{
  "d_model": 256,
  "d_expert": 224,
  "balance_loss": 0.00463,
  "norm": "layernorm",
  "norm_eps": 1e-05,
  "beta2": 0.98,
  "grad_clip": 1.0,
  "seq_len": 256
}
Below are experts of layer 2 (counted from 0) of a mixture-of-experts language model. Rows are named router (the router's row for the expert), up (a neuron's input weights, with its number), down (a neuron's output weights, with its number) and show model dimensions 0-255. Each number is 50 + 12 x the weight over its row's rms, rounded and kept within 0 to 99.
After each expert's rows: "comes before" lists some tokens at least twice as common just after its tokens as in all text; "gets" lists some tokens that make up at least twice as much of what it gets as of all text. This comes from a sample of Wikipedia text that the model never trained on. Tokens count by the router's weight.

# expert 19
router:71 55 65 76 58 56 55 51 45 44 62 46 37 51 37 67 58 57 37 47 64 35 44 49 75 43 27 80 42 22 38 52 37 46 24 67 45 47 46 46 51 57 45 66 61 58 46 21 72 46 42 69 64 60 26 66 41 44 51 51 71 87 47 42 42 31 51 55 50 40 28 42 34 39 49 31 49 46 37 76 50 48 49 57 50 54 48 41 37 60 68 50 50 51 59 48 69 41 40 32 41 62 48 49 60 65 48 70 36 57 34 53 73 41 34 58 48 58 59 49 53 57 46 62 36 58 34 55 44 56 64 48 46 38 49 50 29 51 47 68 67 53 27 33 58 56 58 60 47 60 46 65 32 79 55 40 65 47 44 42 39 59 55 45 55 68 55 50 50 44 55 53 44 33 49 48 44 54 51 67 43 62 32 35 45 51 68 61 58 48 46 56 30 52 38 53 46 44 35 75 65 58 47 50 72 39 62 42 54 26 44 31 49 39 59 54 57 30 43 58 45 38 47 70 51 45 47 71 34 50 53 39 47 57 59 77 47 46 53 49 45 69 47 62 48 46 48 44 53 50 50 30 29 66 79 53
up0:70 24 44 58 54 73 51 60 61 63 34 30 36 40 60 60 31 47 57 54 32 42 35 37 47 51 49 46 73 61 64 39 32 41 62 62 48 40 53 75 39 27 41 63 40 60 46 32 54 61 61 38 69 34 39 54 61 40 46 40 59 37 38 38 33 43 47 74 52 52 52 64 55 43 55 56 42 60 47 30 38 50 46 45 42 32 47 45 73 52 68 28 59 48 37 56 49 33 55 74 54 42 31 69 51 52 36 55 50 62 70 60 47 55 26 45 30 55 48 60 65 68 56 27 41 58 40 36 48 54 42 42 57 42 47 33 45 42 53 61 62 54 47 41 63 60 58 56 51 63 67 48 31 56 58 60 55 45 51 48 50 76 46 37 65 47 39 59 34 41 49 60 51 61 74 49 66 28 67 40 34 31 56 42 61 73 56 36 32 41 41 41 53 53 45 61 65 71 64 73 55 60 56 40 48 42 58 17 67 45 34 43 60 48 62 41 59 51 47 44 78 57 61 46 46 40 47 52 75 64 55 41 63 59 56 59 49 51 50 51 58 55 66 55 76 53 69 44 61 63 50 48 59 29 36 55
down0:65 49 70 61 54 42 31 53 87 61 46 32 44 51 45 60 48 36 63 63 60 57 36 34 43 47 62 40 36 46 47 66 32 64 41 52 49 48 59 33 45 32 46 57 54 45 50 45 22 44 46 36 63 55 65 68 58 54 65 66 38 60 54 52 49 43 51 49 52 38 47 34 49 22 45 30 52 37 40 59 44 45 37 44 68 39 54 45 31 35 80 22 46 69 49 47 38 65 42 41 59 63 55 34 57 52 45 59 39 40 52 27 42 51 52 45 48 81 67 69 38 70 32 49 62 78 44 47 55 64 42 37 61 45 59 66 52 44 61 54 49 43 68 51 57 61 43 55 70 51 30 38 64 46 55 32 41 69 67 53 48 43 71 54 35 42 50 52 47 56 52 50 65 42 61 62 24 49 38 52 33 49 63 56 51 64 47 72 36 59 49 49 47 43 52 64 43 52 43 41 63 32 50 65 48 49 39 59 70 68 31 53 39 62 61 48 87 38 58 42 52 48 57 45 41 40 44 42 55 45 57 61 38 71 35 42 64 65 56 46 60 35 59 42 27 42 59 41 80 56 39 46 48 41 37 46
comes before: " ", " the", " a", " been", " he", " re"
gets: " was", " that", " his", " and", " which", "ly"

# expert 43
router:40 50 61 68 55 60 51 40 49 41 60 59 51 43 54 49 50 50 35 46 59 56 56 34 73 53 54 69 36 29 47 50 41 54 39 73 45 47 45 31 35 35 59 58 44 48 48 58 57 39 33 73 55 51 49 39 46 65 49 48 53 51 60 43 61 43 66 41 37 35 53 49 40 46 36 38 38 65 35 56 42 50 44 54 42 60 37 46 46 63 54 49 42 50 44 59 59 42 49 48 42 63 56 54 67 61 22 78 36 22 32 23 57 53 49 50 65 48 72 96 54 77 59 83 41 60 32 53 33 44 50 45 50 30 50 52 53 54 59 51 50 63 44 52 64 69 61 71 47 61 50 32 39 65 53 68 47 70 46 61 53 61 36 75 54 36 47 54 40 36 55 54 46 51 49 94 51 45 38 58 51 69 32 42 48 45 30 33 54 36 46 45 57 55 55 70 64 66 39 50 26 40 60 49 47 49 47 27 53 41 53 31 42 49 50 53 48 37 26 69 29 40 52 65 56 62 55 51 47 44 58 70 38 58 48 72 43 54 45 42 50 54 56 56 35 54 51 40 45 50 83 53 46 62 64 41
up0:72 48 57 52 48 61 25 46 44 72 49 41 43 57 43 58 47 33 49 68 55 41 69 55 61 55 59 26 73 51 53 57 55 32 66 32 61 56 47 38 49 58 53 72 66 52 48 34 63 75 59 30 47 62 32 55 40 44 37 40 66 61 67 56 47 64 44 57 54 76 29 51 57 59 66 54 49 49 49 25 42 53 45 60 62 50 61 37 52 40 50 57 52 61 51 68 46 46 52 41 99 46 53 57 37 64 63 49 56 47 46 26 46 49 59 54 32 42 42 57 43 46 43 55 50 53 31 63 52 63 43 52 62 45 51 43 52 39 34 40 31 52 38 66 60 34 59 67 42 58 56 51 63 51 59 56 72 46 47 44 60 50 53 46 53 43 53 36 71 44 38 54 53 65 43 53 45 57 37 43 54 57 44 54 41 37 65 31 43 62 33 58 81 53 44 38 46 46 35 40 56 65 37 66 32 51 31 65 72 47 52 49 46 40 68 46 41 52 36 46 43 69 25 27 35 60 25 21 44 57 25 51 57 43 53 45 24 60 53 53 39 51 48 33 56 40 53 50 58 41 40 31 18 43 62 49
down0:42 66 46 51 60 47 59 35 39 47 49 50 57 63 66 52 45 45 46 19 26 54 49 76 51 62 63 53 39 48 46 49 53 51 38 80 34 45 51 61 55 60 56 50 51 34 64 51 44 53 64 36 42 60 46 55 62 38 58 64 58 66 25 26 44 22 38 44 66 46 58 32 32 54 60 55 43 65 34 38 59 51 50 45 51 51 56 44 52 52 37 43 80 65 34 12 40 45 30 75 29 43 56 46 52 42 39 46 28 39 48 49 55 27 62 46 57 48 41 33 44 67 49 38 54 45 58 38 44 47 55 45 55 43 69 46 44 51 44 42 52 57 58 36 39 57 48 71 78 42 44 47 45 34 58 52 53 50 47 65 58 60 43 77 57 49 58 64 37 52 54 52 43 56 52 54 63 45 98 57 71 53 47 73 62 48 60 67 53 49 47 62 38 55 54 55 62 43 53 71 65 40 36 42 41 59 76 42 17 62 50 40 63 41 53 33 36 53 58 58 28 45 58 59 53 57 67 41 48 61 54 53 27 40 43 49 54 62 48 36 49 37 46 62 46 44 44 43 34 55 53 62 54 58 22 63
comes before: "\n", " ", " The", " 0", " 1", " 2"
gets: " |", ".", ";", ").", ");"

# expert 39
router:40 84 54 81 47 53 39 53 59 36 44 73 51 51 50 45 32 72 41 48 43 41 39 35 56 47 39 59 32 43 48 50 64 31 49 70 42 42 46 51 52 36 43 57 46 58 56 38 65 34 40 48 58 46 46 37 46 70 31 71 61 53 57 54 40 21 49 54 35 60 49 41 58 51 63 41 29 64 43 64 49 40 36 47 65 45 31 47 61 75 74 55 58 47 54 56 62 40 35 39 60 39 52 54 52 64 51 48 47 41 32 35 60 35 28 31 40 39 49 60 39 58 49 47 53 46 56 57 47 54 54 45 55 12 18 60 51 49 41 50 59 58 42 59 45 55 60 57 29 70 47 58 47 48 42 42 69 57 43 37 79 61 64 53 53 33 33 62 47 35 57 49 40 39 54 64 21 49 33 54 50 47 45 49 38 56 49 50 41 45 36 57 61 34 57 60 56 44 49 44 48 58 64 62 78 49 72 48 60 33 36 35 40 60 59 73 42 38 43 61 48 52 38 51 49 29 36 52 31 46 41 54 66 51 65 59 66 68 58 64 53 45 68 66 30 62 54 49 63 43 69 47 61 66 82 53
up0:66 42 41 47 24 60 58 51 43 45 38 57 63 57 44 44 53 49 64 68 54 71 38 51 46 53 59 60 18 49 35 63 41 37 35 45 61 41 47 37 53 41 74 54 47 56 62 52 54 59 23 67 45 45 35 44 57 67 58 42 52 39 58 50 40 53 34 46 55 48 54 56 67 37 51 76 51 31 49 41 45 50 51 58 67 47 63 66 55 85 49 62 76 41 61 49 62 31 51 42 39 48 48 57 53 50 62 44 58 55 66 50 42 39 48 43 44 48 33 47 37 46 44 39 35 47 61 35 79 50 70 34 64 54 64 70 45 53 40 54 63 38 40 45 52 69 34 52 34 36 84 35 48 55 45 54 46 55 62 45 67 48 23 42 54 40 62 56 56 48 60 33 49 69 47 54 42 33 29 59 44 57 66 43 72 66 75 25 50 45 55 44 39 49 39 39 52 60 42 50 38 64 32 43 55 42 60 43 58 69 79 49 66 63 38 36 55 52 43 70 55 47 43 37 41 43 43 71 66 54 68 49 59 61 51 53 26 42 58 34 66 57 66 35 47 44 43 52 28 27 54 60 59 56 32 33
down0:30 56 48 67 54 74 55 33 53 56 62 59 48 44 42 59 38 39 45 69 72 61 38 56 70 38 59 69 52 29 53 42 33 64 58 44 47 29 48 43 66 43 72 29 62 53 29 51 54 55 68 32 50 44 39 53 46 42 55 50 41 47 49 58 46 50 50 36 40 32 64 40 57 69 42 61 57 35 52 47 66 65 39 49 64 33 62 54 48 46 51 63 27 50 20 49 67 52 49 40 43 48 50 59 61 47 42 49 36 33 67 33 63 42 61 55 62 59 37 29 38 55 40 44 57 41 43 47 64 41 23 52 58 45 59 43 57 63 65 55 71 36 41 26 41 49 44 58 62 44 71 40 36 27 55 52 47 46 52 60 54 38 40 42 21 61 45 69 52 33 49 62 47 63 47 62 67 53 58 65 53 25 54 52 23 56 48 75 46 64 35 53 57 36 59 38 34 56 48 51 44 36 66 61 37 47 52 53 51 25 48 70 49 38 50 48 63 57 41 51 15 47 21 46 55 62 78 46 41 59 41 58 54 43 67 57 62 42 58 66 60 44 51 26 50 69 58 59 45 33 54 41 57 59 46 69
comes before: " 19", "\n", " 0", " 18", "ip", " 1"
gets: "ic", " 19", " May", " January", " November", " September"

# expert 13
router:35 67 49 57 39 60 44 48 58 42 33 65 44 22 52 54 39 49 45 60 57 48 51 63 48 47 66 67 49 36 51 57 40 32 37 64 47 65 46 54 55 42 50 51 37 59 48 29 46 42 38 69 52 59 41 51 38 66 35 69 43 62 64 34 45 43 65 50 58 15 40 59 33 81 47 35 32 38 46 65 50 34 54 51 34 49 40 56 52 60 41 55 47 23 64 52 68 38 35 40 62 44 57 48 68 69 46 60 46 62 53 52 45 61 30 25 46 56 44 45 34 58 52 54 48 49 36 48 56 54 86 51 59 45 47 51 43 56 47 70 56 65 54 63 72 57 56 54 41 62 55 71 35 64 71 50 57 56 58 42 40 50 37 58 62 67 39 63 52 44 41 86 52 56 49 56 50 48 45 65 59 40 55 32 47 30 39 58 70 29 46 72 65 47 35 49 73 42 60 51 37 49 65 40 65 75 52 56 50 45 45 44 45 43 65 50 62 61 32 63 46 37 48 59 48 62 47 54 47 51 33 59 35 61 60 46 50 43 51 47 29 60 49 42 46 46 26 35 25 47 58 43 31 64 85 34
up0:58 55 61 46 62 55 40 51 79 62 54 74 44 60 31 55 28 54 59 55 53 32 67 58 17 35 54 49 50 47 65 52 34 39 59 39 69 37 36 54 33 56 41 47 62 53 46 41 65 45 38 42 32 51 63 77 39 46 68 48 42 58 53 46 48 50 43 37 64 29 47 44 50 58 42 40 31 51 42 62 31 27 57 55 39 56 67 46 58 25 75 54 49 44 50 29 46 48 44 44 50 41 70 56 47 51 39 40 58 54 65 54 54 50 60 53 43 67 49 44 49 44 57 58 48 39 19 51 53 32 63 49 62 37 48 65 48 56 40 58 76 44 31 53 47 40 53 42 58 58 32 87 37 47 51 38 58 41 39 45 61 45 49 45 57 36 71 58 45 43 60 58 24 47 33 44 50 46 61 58 47 50 58 49 81 47 23 37 53 43 45 40 48 48 41 64 45 25 64 44 67 54 61 37 51 62 58 38 31 41 48 49 65 58 65 27 37 47 44 55 56 59 33 65 49 62 34 51 51 60 45 40 63 35 42 38 29 62 60 63 43 23 31 35 64 59 72 32 58 43 55 52 75 62 58 58
down0:55 64 59 61 40 65 48 56 72 57 38 40 36 56 59 47 59 62 58 33 49 72 37 46 45 49 49 67 34 34 57 56 34 44 52 44 40 55 51 75 56 67 42 52 20 43 44 41 47 56 39 50 56 39 49 39 64 62 49 40 60 45 73 54 55 43 48 59 52 54 27 67 33 55 49 53 56 58 49 63 46 54 43 62 64 42 62 37 45 52 39 40 66 41 48 51 50 43 44 46 44 71 38 50 41 49 46 60 64 50 34 32 41 35 45 60 49 49 38 39 30 41 29 34 26 60 56 39 50 59 49 68 50 39 44 84 78 47 63 66 49 47 49 43 48 64 19 58 51 56 50 34 47 30 69 57 53 56 55 33 56 36 60 34 37 61 38 46 52 36 61 50 40 46 33 56 77 55 48 65 63 40 47 58 45 43 44 60 43 37 77 49 56 75 62 38 46 35 44 39 53 70 65 36 46 63 45 48 66 58 39 36 43 49 57 36 54 77 48 34 38 39 58 50 69 36 62 41 29 53 69 54 48 48 26 78 30 41 67 60 53 43 30 37 37 29 22 33 33 57 41 58 50 53 57 35
comes before: " of", ",", ".", " and", " in", ":"
gets: "s", "ation", "es", "ity", "e", "ies"

# expert 21
router:49 57 57 38 66 48 48 48 68 30 57 53 48 51 48 48 68 46 21 61 64 56 68 38 51 39 55 56 30 42 36 61 37 53 52 41 55 42 58 54 51 59 43 62 42 63 33 36 25 47 53 58 71 42 32 60 53 44 51 46 56 59 47 28 38 44 66 56 59 45 64 57 49 49 33 41 46 67 49 80 35 38 40 44 45 44 43 60 51 50 52 34 72 52 45 68 48 36 24 66 45 51 62 56 47 72 38 58 42 17 43 58 43 59 27 56 69 40 48 48 55 50 66 48 48 67 52 45 33 37 62 61 57 29 23 56 62 57 42 57 62 61 46 64 54 51 68 46 52 61 69 50 46 48 55 44 48 48 48 31 32 41 55 47 24 46 62 46 42 50 58 48 53 44 78 52 70 49 47 63 65 63 43 68 32 57 40 49 64 52 25 64 58 39 64 55 68 71 67 67 42 72 58 43 68 76 58 43 63 46 42 64 41 61 39 47 72 28 48 60 50 56 54 53 59 60 41 44 42 26 19 42 42 55 80 37 33 30 58 56 46 58 56 53 43 53 47 46 45 47 64 38 52 43 69 44
up0:76 57 53 40 51 52 64 35 38 56 64 57 53 60 47 52 62 51 61 17 54 50 43 53 47 49 50 58 73 72 31 42 59 39 55 66 69 50 62 55 38 73 49 57 60 57 52 63 42 77 32 62 61 13 54 41 45 37 40 65 65 83 64 32 27 30 65 57 53 59 65 43 44 65 43 63 53 42 51 70 54 56 60 49 47 44 30 50 63 55 45 61 47 20 53 54 39 46 52 66 48 35 41 48 57 59 45 39 43 44 61 56 68 36 44 44 47 41 53 62 55 49 53 48 40 53 50 58 30 42 30 68 53 52 47 39 61 43 56 37 12 65 65 78 47 52 58 24 54 53 58 44 44 44 38 41 56 63 37 68 51 45 54 57 37 40 58 60 43 49 47 51 69 46 53 41 64 59 46 68 53 43 61 29 42 63 30 61 40 45 43 57 59 71 59 45 56 55 46 44 59 38 70 45 31 39 50 51 53 49 39 48 25 46 48 44 43 48 61 81 46 51 56 51 64 45 40 46 59 28 54 32 49 36 67 41 43 27 50 56 33 51 56 45 24 51 65 37 34 38 35 45 47 52 64 36
down0:61 51 47 55 59 62 52 35 50 43 33 51 75 26 49 25 61 55 46 22 50 47 72 28 51 46 50 61 54 32 43 48 62 46 60 63 46 43 59 52 63 31 49 54 48 32 23 49 53 49 51 50 76 55 56 26 70 41 43 47 63 34 68 58 61 31 46 37 68 44 56 47 54 42 46 35 58 53 49 28 62 51 34 49 56 47 48 64 67 57 59 54 48 52 41 62 34 48 31 28 41 77 41 61 51 37 72 80 58 73 37 30 40 44 66 62 44 46 59 49 52 47 43 38 53 46 40 41 44 55 53 38 52 49 55 64 37 67 58 55 33 59 45 59 55 54 46 45 34 61 28 45 29 56 46 66 50 66 74 52 56 45 58 50 48 43 57 56 50 85 51 53 57 66 45 53 49 63 45 44 44 52 63 50 54 52 70 56 33 56 52 24 48 57 55 71 44 51 59 47 35 56 56 58 58 39 65 39 49 31 31 28 60 55 69 75 47 30 62 49 52 61 51 53 50 39 79 68 63 44 61 42 64 45 37 61 59 65 62 33 43 34 46 39 54 50 78 38 48 50 54 65 34 51 38 32
comes before: " of", ",", "ide", ".", "ion", " and"
gets: "s", "es", " Class", "sh", " st", "les"

# expert 12
router:43 62 56 38 33 60 38 46 65 59 57 60 52 54 53 55 46 49 34 60 56 45 48 65 80 36 39 57 12 54 47 29 48 52 31 65 58 37 35 48 34 55 48 57 58 53 52 48 54 50 41 62 62 52 27 58 42 47 59 53 42 64 49 31 68 42 67 52 30 40 61 53 58 37 62 42 52 49 41 57 42 46 36 49 59 66 37 60 43 53 39 54 53 37 44 58 53 46 56 43 40 60 50 57 50 87 54 80 37 69 10 50 54 53 42 39 56 40 50 55 49 56 32 66 40 54 53 47 54 38 67 68 51 34 46 68 51 56 51 63 49 55 50 57 45 57 65 58 41 47 47 51 46 64 53 82 68 74 32 53 35 51 45 60 60 57 42 54 34 47 59 57 55 60 74 60 45 34 42 53 73 57 36 56 50 55 46 51 72 42 42 52 37 46 47 63 46 56 63 49 59 72 57 69 61 49 59 36 52 59 59 34 37 43 58 49 69 25 39 47 33 61 27 55 54 34 32 30 45 50 46 45 87 59 57 77 50 35 64 54 37 55 54 26 66 54 29 49 31 40 47 37 52 68 60 55
up0:42 51 63 56 36 47 49 50 55 40 54 56 58 56 50 52 65 47 22 48 24 39 33 55 61 46 31 59 36 56 25 30 66 49 53 49 51 57 48 46 41 42 49 56 52 57 52 53 63 71 51 50 46 52 42 37 41 46 52 44 47 60 48 47 44 53 43 69 36 58 63 40 42 62 48 53 46 48 49 79 27 46 31 66 64 53 52 49 49 46 40 39 60 42 45 47 57 45 62 50 60 59 50 44 63 50 31 71 73 80 62 37 56 47 36 30 69 42 58 50 54 54 32 51 44 67 35 60 54 45 53 57 63 47 47 69 60 60 55 45 46 62 48 43 57 59 51 49 54 51 33 45 47 67 62 32 51 93 49 60 48 68 68 48 53 45 37 67 38 37 53 51 46 55 52 63 23 57 43 45 36 62 40 78 53 46 14 52 58 46 42 29 48 51 57 21 65 33 72 38 50 48 28 66 48 46 38 46 59 44 51 44 52 46 62 22 56 31 47 32 51 46 13 64 48 57 57 55 31 61 57 67 63 56 67 38 61 49 35 71 36 31 49 23 53 37 57 52 43 65 36 50 70 55 48 54
down0:40 32 53 58 46 59 59 46 30 36 30 55 57 29 54 41 57 46 37 55 65 46 41 69 54 74 50 56 47 84 49 65 44 52 43 46 48 37 37 56 29 46 54 53 48 57 73 50 54 49 33 48 65 80 45 46 57 59 46 53 40 64 53 58 49 34 50 34 64 44 53 42 46 44 53 47 49 69 54 41 64 53 56 54 61 39 58 57 33 51 41 61 80 63 52 53 51 76 66 60 41 41 47 33 77 49 51 45 40 63 68 68 46 37 44 60 34 54 20 70 52 29 56 53 44 45 52 66 44 50 65 46 37 58 54 56 47 59 61 39 44 44 47 47 43 44 33 45 18 36 49 54 55 38 64 47 58 42 42 63 44 33 46 51 53 56 71 67 79 62 37 58 70 31 40 68 47 60 52 57 68 44 33 41 42 33 54 45 35 58 57 39 72 69 52 43 64 50 49 50 55 60 57 39 37 41 52 57 70 44 72 64 67 63 44 54 50 64 85 58 40 44 38 30 66 47 51 62 43 10 50 44 48 38 45 53 55 53 52 60 46 36 46 59 74 40 41 44 71 62 51 55 38 51 45 46
comes before: " a", " ", " the", " an", "t", "ed"
gets: " as", " is", " was", " be", " are", "duc"

# expert 46
router:34 65 57 64 62 49 52 38 35 38 42 61 54 37 62 66 40 44 47 68 58 59 61 56 44 54 64 67 46 38 33 25 46 33 33 49 50 34 30 24 44 58 52 63 28 54 39 47 66 34 20 47 55 63 44 52 36 50 60 47 64 50 68 39 46 38 45 40 56 37 42 69 42 51 63 31 68 51 31 41 50 48 51 51 63 44 40 49 60 59 41 61 51 43 68 67 64 36 47 60 44 60 61 56 47 74 40 69 30 48 49 58 49 39 39 58 57 30 37 50 58 70 58 58 42 60 22 58 60 52 55 67 56 45 52 49 37 62 24 63 55 65 36 46 76 50 64 64 36 46 47 63 35 53 61 52 72 64 20 35 36 49 24 54 43 57 57 57 51 60 49 52 45 46 59 60 32 75 43 56 52 51 50 30 35 65 54 34 42 47 42 65 55 43 55 50 56 70 36 49 55 46 65 47 60 60 51 39 49 53 45 43 46 44 71 64 49 55 40 59 52 50 43 70 66 43 42 57 52 58 27 58 68 66 73 38 47 46 58 71 37 48 71 22 35 60 38 40 56 32 40 40 66 38 46 38
up0:60 31 45 64 62 55 38 55 40 68 44 64 36 39 52 46 57 57 42 50 49 26 67 61 38 73 51 71 33 51 50 53 50 52 44 36 46 48 13 42 50 38 52 55 44 57 44 52 53 77 51 69 48 18 51 39 67 63 59 42 51 49 28 47 53 51 32 47 41 32 65 36 32 39 42 44 49 41 48 62 57 37 54 43 59 50 46 55 40 61 69 35 43 47 52 46 54 48 39 83 62 49 35 56 45 61 37 55 54 44 71 63 57 41 35 46 50 52 51 61 52 39 40 49 40 77 57 43 57 56 43 63 40 25 38 54 53 55 52 58 29 64 26 54 56 55 44 68 65 48 62 40 39 51 58 29 47 39 71 45 50 47 30 48 60 76 56 60 61 45 42 42 62 35 53 58 65 53 66 47 44 65 64 59 23 68 39 60 19 61 47 66 55 56 63 44 56 56 32 42 52 42 53 47 33 45 42 52 59 35 24 49 27 57 52 65 43 31 50 62 41 33 56 45 55 54 53 33 62 39 41 59 55 57 56 60 75 57 60 56 59 40 49 47 42 70 33 23 49 33 40 55 75 77 54 56
down0:58 46 47 58 39 46 64 55 45 54 49 43 44 62 34 35 57 24 65 51 75 40 59 55 56 51 57 39 54 57 57 60 18 56 44 49 66 74 43 37 48 33 53 29 40 45 43 68 56 37 33 42 46 55 23 66 46 32 49 61 48 56 59 76 34 52 40 30 51 61 39 50 59 69 38 52 50 36 64 29 53 58 53 49 26 66 44 66 53 51 57 48 45 60 42 47 64 72 47 38 52 65 41 58 25 54 23 70 38 42 37 53 45 42 40 52 44 37 51 33 76 49 43 62 41 46 30 26 58 35 71 33 53 50 54 47 49 42 59 48 50 45 59 33 39 41 69 31 57 46 56 29 33 51 47 40 39 42 44 66 65 80 65 44 57 37 60 59 41 53 45 27 39 53 42 48 62 46 57 70 66 51 69 33 76 73 51 66 36 48 74 58 45 42 46 51 38 54 50 42 42 53 49 59 41 56 71 35 51 44 35 41 58 26 42 74 60 37 65 59 43 50 65 62 49 66 36 53 40 51 37 46 50 55 45 40 40 55 41 22 50 66 45 37 41 61 51 59 46 35 46 63 45 46 49 58
comes before: "s", " of", "ment", " to", ",", ":"
gets: "ce", "age", "ence", "ate", "ve", "ance"

# expert 0
router:46 55 52 37 58 38 34 33 51 39 47 46 37 53 78 53 56 45 41 42 52 45 67 41 57 58 47 62 65 53 56 72 46 55 42 51 35 28 56 57 59 48 53 65 71 51 24 35 51 42 36 58 57 58 46 40 36 52 71 50 68 29 47 50 61 49 63 47 41 29 46 47 48 62 54 65 47 51 24 59 40 34 29 41 71 64 36 62 53 48 73 50 63 58 45 60 59 45 52 15 30 47 49 41 53 68 57 56 52 46 60 48 53 34 50 43 74 46 50 49 42 57 40 54 21 42 54 59 49 35 49 58 31 52 45 53 34 64 58 55 53 78 51 70 67 47 46 57 43 34 72 43 32 74 42 52 76 58 46 57 40 36 35 63 38 57 52 62 26 35 61 72 60 46 69 65 56 50 57 45 44 46 46 52 43 57 40 32 31 38 42 64 54 49 40 77 63 78 55 68 31 44 38 62 39 68 64 59 48 34 48 38 58 58 71 30 74 43 40 70 42 35 47 51 58 29 40 61 51 58 37 62 38 64 46 53 41 54 59 66 62 49 58 40 37 43 34 45 61 39 48 49 54 50 43 46
up0:55 56 33 60 54 70 49 26 52 41 51 62 47 60 44 40 63 44 51 38 41 60 60 61 59 58 43 43 56 47 62 70 64 58 43 49 43 45 47 44 39 50 55 50 56 63 67 29 45 54 50 61 51 38 29 53 65 49 66 23 50 39 74 71 38 23 28 46 50 55 37 60 39 50 46 59 62 44 44 54 62 17 56 37 72 42 39 36 57 64 59 44 44 72 33 56 65 28 39 52 44 63 42 51 49 38 47 43 36 48 38 45 56 49 58 45 59 57 62 40 53 41 52 68 47 58 78 53 43 34 42 35 47 52 55 50 31 53 53 67 46 53 55 69 54 53 40 43 41 55 40 72 47 52 29 45 43 39 81 37 42 47 65 70 64 57 61 71 49 74 52 56 55 47 62 55 28 40 39 53 52 44 53 44 47 56 34 39 35 42 52 43 45 46 44 58 66 41 45 45 34 27 26 40 56 41 47 26 30 46 47 38 45 61 66 76 53 34 55 67 49 59 49 54 48 54 60 38 42 58 49 43 69 86 20 75 61 30 45 53 52 57 62 56 38 52 50 40 47 49 69 47 74 68 38 66
down0:76 52 45 43 31 51 77 53 64 39 58 40 53 50 54 47 33 61 48 54 45 43 54 63 41 68 30 49 59 51 44 53 51 66 53 35 44 36 54 41 48 27 45 33 62 68 60 54 71 50 54 52 25 59 53 41 63 47 57 39 58 41 55 56 49 56 37 57 51 47 49 42 62 54 51 41 61 33 48 46 38 43 64 53 41 34 31 26 49 62 37 44 55 80 59 29 60 53 46 47 56 70 43 62 52 50 50 37 55 61 38 47 47 37 55 26 50 56 50 41 28 65 40 63 40 45 52 37 66 66 42 39 47 29 62 67 28 35 51 56 56 43 55 55 48 47 62 70 29 69 56 54 28 57 29 48 43 56 53 54 30 55 39 54 43 34 73 47 46 38 48 45 43 52 33 35 53 59 31 42 47 51 66 32 56 55 51 63 30 27 38 82 48 55 38 64 53 45 43 50 42 56 38 68 67 31 44 60 46 67 50 56 36 74 62 65 69 54 82 35 55 62 66 45 59 52 47 53 62 56 49 38 66 71 55 39 81 51 55 36 62 48 44 69 57 63 80 53 54 44 49 25 50 36 50 52
comes before: "s", "ish", "g", "now", "ar", "ov"
gets: "n", "k", "'", "l", " I", "I"